Weights of a small mixture-of-experts language model, trained from scratch on English Wikipedia: 32 squared ReLU neurons an expert.
Below are experts of layer 5 (counted from 0) of a mixture-of-experts language model. Rows are named router (the router's row for the expert), up (a neuron's input weights, with its number) and show model dimensions 0-159. Each number is 500 + 25 x the weight over its row's rms, rounded and kept within 0 to 999. Numbers have three digits each.
Before each expert's rows: "comes after" lists some tokens at least twice as common just before its tokens as in all text. This comes from a sample of Wikipedia text that the model never trained on. Tokens count by the router's weight.

# expert 49
comes after: "\n", "3", "6", "4", "5", "7"
router:499557481494515555473486486488503520534507505492520447537495469522497471485531472477507470463525478517460500511527497477491521520514474514497533512498499541468517466494532521522512473526467486530467494518453525449522530468494489521513537520482495478464532460523482530553532513486530481524483487517458478502468495531488520477515534503495471457547477534520491509480532470521503459495518478508493507514512490534521485503497475472536473484537488531516479466527477532503556484495483493
up0:554503501490496517500523532502440474498502478540535502505497550498548526479506533453504530471548508532478495438524489527511535509489464515538509508528494501502476475518486497486491520523485474506552508501508513486496492491528516503509502478508478486488531483505490520532522511481515465524517548448521543502491522540499440503534515502500522485558549515507486574491520513499503494517537446469513499504533505507515508483490527491474513450529485509528504500482473472501525513526479475
up1:509494478521506526513501505505512509520501510479475512476520519516505458530515516505509495489547527530497477509571521479498496491545498506484476472551459489515492467488510529481488503471529542470458516481503474489524498496547488471526473536500551518510477454540497506464511476495500540499438466500466503526519509499482522517489483495533510555469525501530522498522504555526446490514501466508518491514494514482489518486494542495492509508474558473481532481469534458505473543511448486
up2:506503503495498519471531547472485513473531504499462506512475513473503498482489515508488465464562478483521508496474468501547497526457461504512512501518518480515532464538506488519502507509498494500491500557503534470472517467473480503450456453449474486497548484522515461516508468547516522453494509512485510491473511547501505457479494480460496492539495478484482495511509485513488526451440466505461514479504492504523490573505469473516539484460505529482517475476493493495521506523498505
up3:521515506546525516486506500466485491503539487490519474484457432472509522461489528518500503496490481490483500495499476541517518517566478520500484463514475484490520494468517515495479517457498537445463493542561473487537490489518504547508497515510484493521495509534517522472479484481523472518519545488468493535488536514464462497520521489532526549454503503496522501533504512534523490518529472481483506500523508496507466488508475494473535503459500461449547468514471505520527492486534538
up4:527534471545503504455486489468500512482475507525466463543472461500496488481510483565544480510578514477508475491493497506499537456499471495482483488493488515478546532497530496477521481538521470464475477542511488485509511516469508477477497509489513499512521491477528527522484485478543434487441511527519500486507459509519492450501495458548482494519506505491454502483468470492498495482502520481483514499520495547524488507514533521512481493515486517512496473462459478469514469506496451

# expert 186
comes after: "9", "0", "1", "8", "5", "2"
router:477533491535477485506541458496518551516472455510454528473491522510505496490524505499495536550486495508523539480498536520457532497516494474517465518487536543478500473471458506461508523496492550521521463480529494506518504531457452466520506508517534522484454500497508524558498515503485480499498499512492508505497512500502460539492480495533499497493491471508500475524530517455515483457539525522518491507540509529491498499483524484513458528546484473507560536468464490512484538485483476
up0:533527505485465538489532477521495503461510512564468513514522525496501468458547493514493464524532536513482535484534474516504482481471507494518486514525503495488517510524550469495489497485512523518456479539487488470532490484486490512504522539542490521498511471506501519537497487516495479493490526494511470511508484484498528468478498449492466517507491459459527547495526482495477536468519506476493520466560468513477454497492510563486529508505483494468497481559465508468555524494527472
up1:450522464564490501492496487465497504530464480505485502508471516501529506479514515503465540502512501486474451484501465527487494490505494492524463517480497523482455535501514512521452513474525499495497485492504513509525466515506463513564500469474468498518491527498542472499526504532500472542499525492486476567418504527480500538529502474476516481544458507495473542485499491501518528509533490495495491547538483468546472459501519484476523482543502524502504502501501511519467539483510520
up2:512507480474524445544468501509515520464496506581495513443486527518525502516459490504484506507505489507519531492533501494457460500494517480518505512452523516470526508481463470508487539494516502500511453485495505519490465508521494486532476472546513502481486547496511528508553495501484491558509479501545493495513518490495455506469523493515513489491513503521482504537518542493450484477537501472453467481506512500518574539491502504467486540482487491500504538511507469522473467530523472
up3:498530523531469509500521509451518504463468481516486469496504478480477508503528496528519483519465488495537498477481506486482522551513517499469459482479507533500557471471514536498473505464520487496495522529498460508478535511517500472466489540489506466486511498549534539501492515559471490494519502499470513557515521502445484519452480457507488457502543481513482497489516478500483481507502518524560487493512502498453455557531527513503483460513498484483514488480492484525487497467478442
up4:457495493465509509509514532489514484485500490448541493501491523477527460528515533505481484456484528477476505523520498498500535480459501502461553505451484445500511498519485501538448512458531484517520513483463495472547477506539489499507517513488483502521478499540478527482456524503490460524502521483485498508499511455490477533577531545509504495496492527523493513489494478528478534507471517530495514509500517515442508455477449522473516477512546508486502534486499503508474504483514448

# expert 58
comes after: "\n", "   ", " Born", " Synonyms", " Genus", " place"
router:506506507495482521499478493502522498528496517498533467536491540533477475528488517458491490451508471546459493518506516469490517522522513557507515492545526548454504457470472547499505466508478510519477553466444495470491509493526508508549523540454496471462532464507458491528538542471496499533512499508489481525483492515464538477514537475484470494501533529540509496503516473519508488542481507509492485487474503512504499495490488482528507504515540493494476497519479531499535454524461518
up0:545465511496487499463519492525507444472500505494478530479509418503519468513524482529516526496539509508490502511506482473500486526518435513476501497464452497486513514499484521461487491496512451494513530502493500501468497500488527484483472501543461493496518510514527510488533495503480514498539516504488498490484436517478516481471486485475489455522529504531519572484521469493480467520494514533449497457504487462514476474469460477499475528465448458499501480495544509501503488455489519
up1:531523472494511518494502489539530459467542499561478468530469487514505506505445547541481501536459486506500517501507517544467505479525513504533495440514488504536510544489439484514521492498510527521504446521492503505489498499521483484438511485494490503518470543478493533559512530522495524521517473475472468513526492509479512506511483507532535513484461497507517515478491500480530483460474497539540468524509446470499504488529487474462460486517509509519515498498502515525510497456522522
up2:496474499451517506504503528468488465504522470504461503497478494498513558520492496516543548513480569456502488514485492509511491524517482496485510525506458472496514495476477495466469546508499514487489479555536501497469500470544539519505498527506467495498492531482526504543480492504521497432480477499514518506475450510524490509471494493441503452509470518519500515541511515519508504505456546486549495479497492525487491508517486544484499504480479502476490467446571524485507494516533520
up3:463521479508501530537509513488494502471513485465482498533522498508492490533546495455445476498524483470518535486470523532493513510470502457493529492464472494506524552499537492500517461502498504519497457528489537530525524496506472530440504501492506511510490485514500498455499557488491500521524456523492469473506467495519438512493500533527504469478506498469473475470510490499471490489529458548503482514505521521500470541500480488525454450514493542488494503513485518457505520476548443
up4:531482486514519512474491480515473531535514468494501489510517484475502448532512502533500478482526441514489487486494430489472490501504512493462474476507504463495486536515537509488469437525496498476477570482503496529531514495467492461463496539493484507530517481490499461524525484492513515496490468467480502494528487514515539513503510471510488494485463439469527512518493538487473472542517496483527526474503528498496490488526498511493525454472541504512494482495518439459446537498536521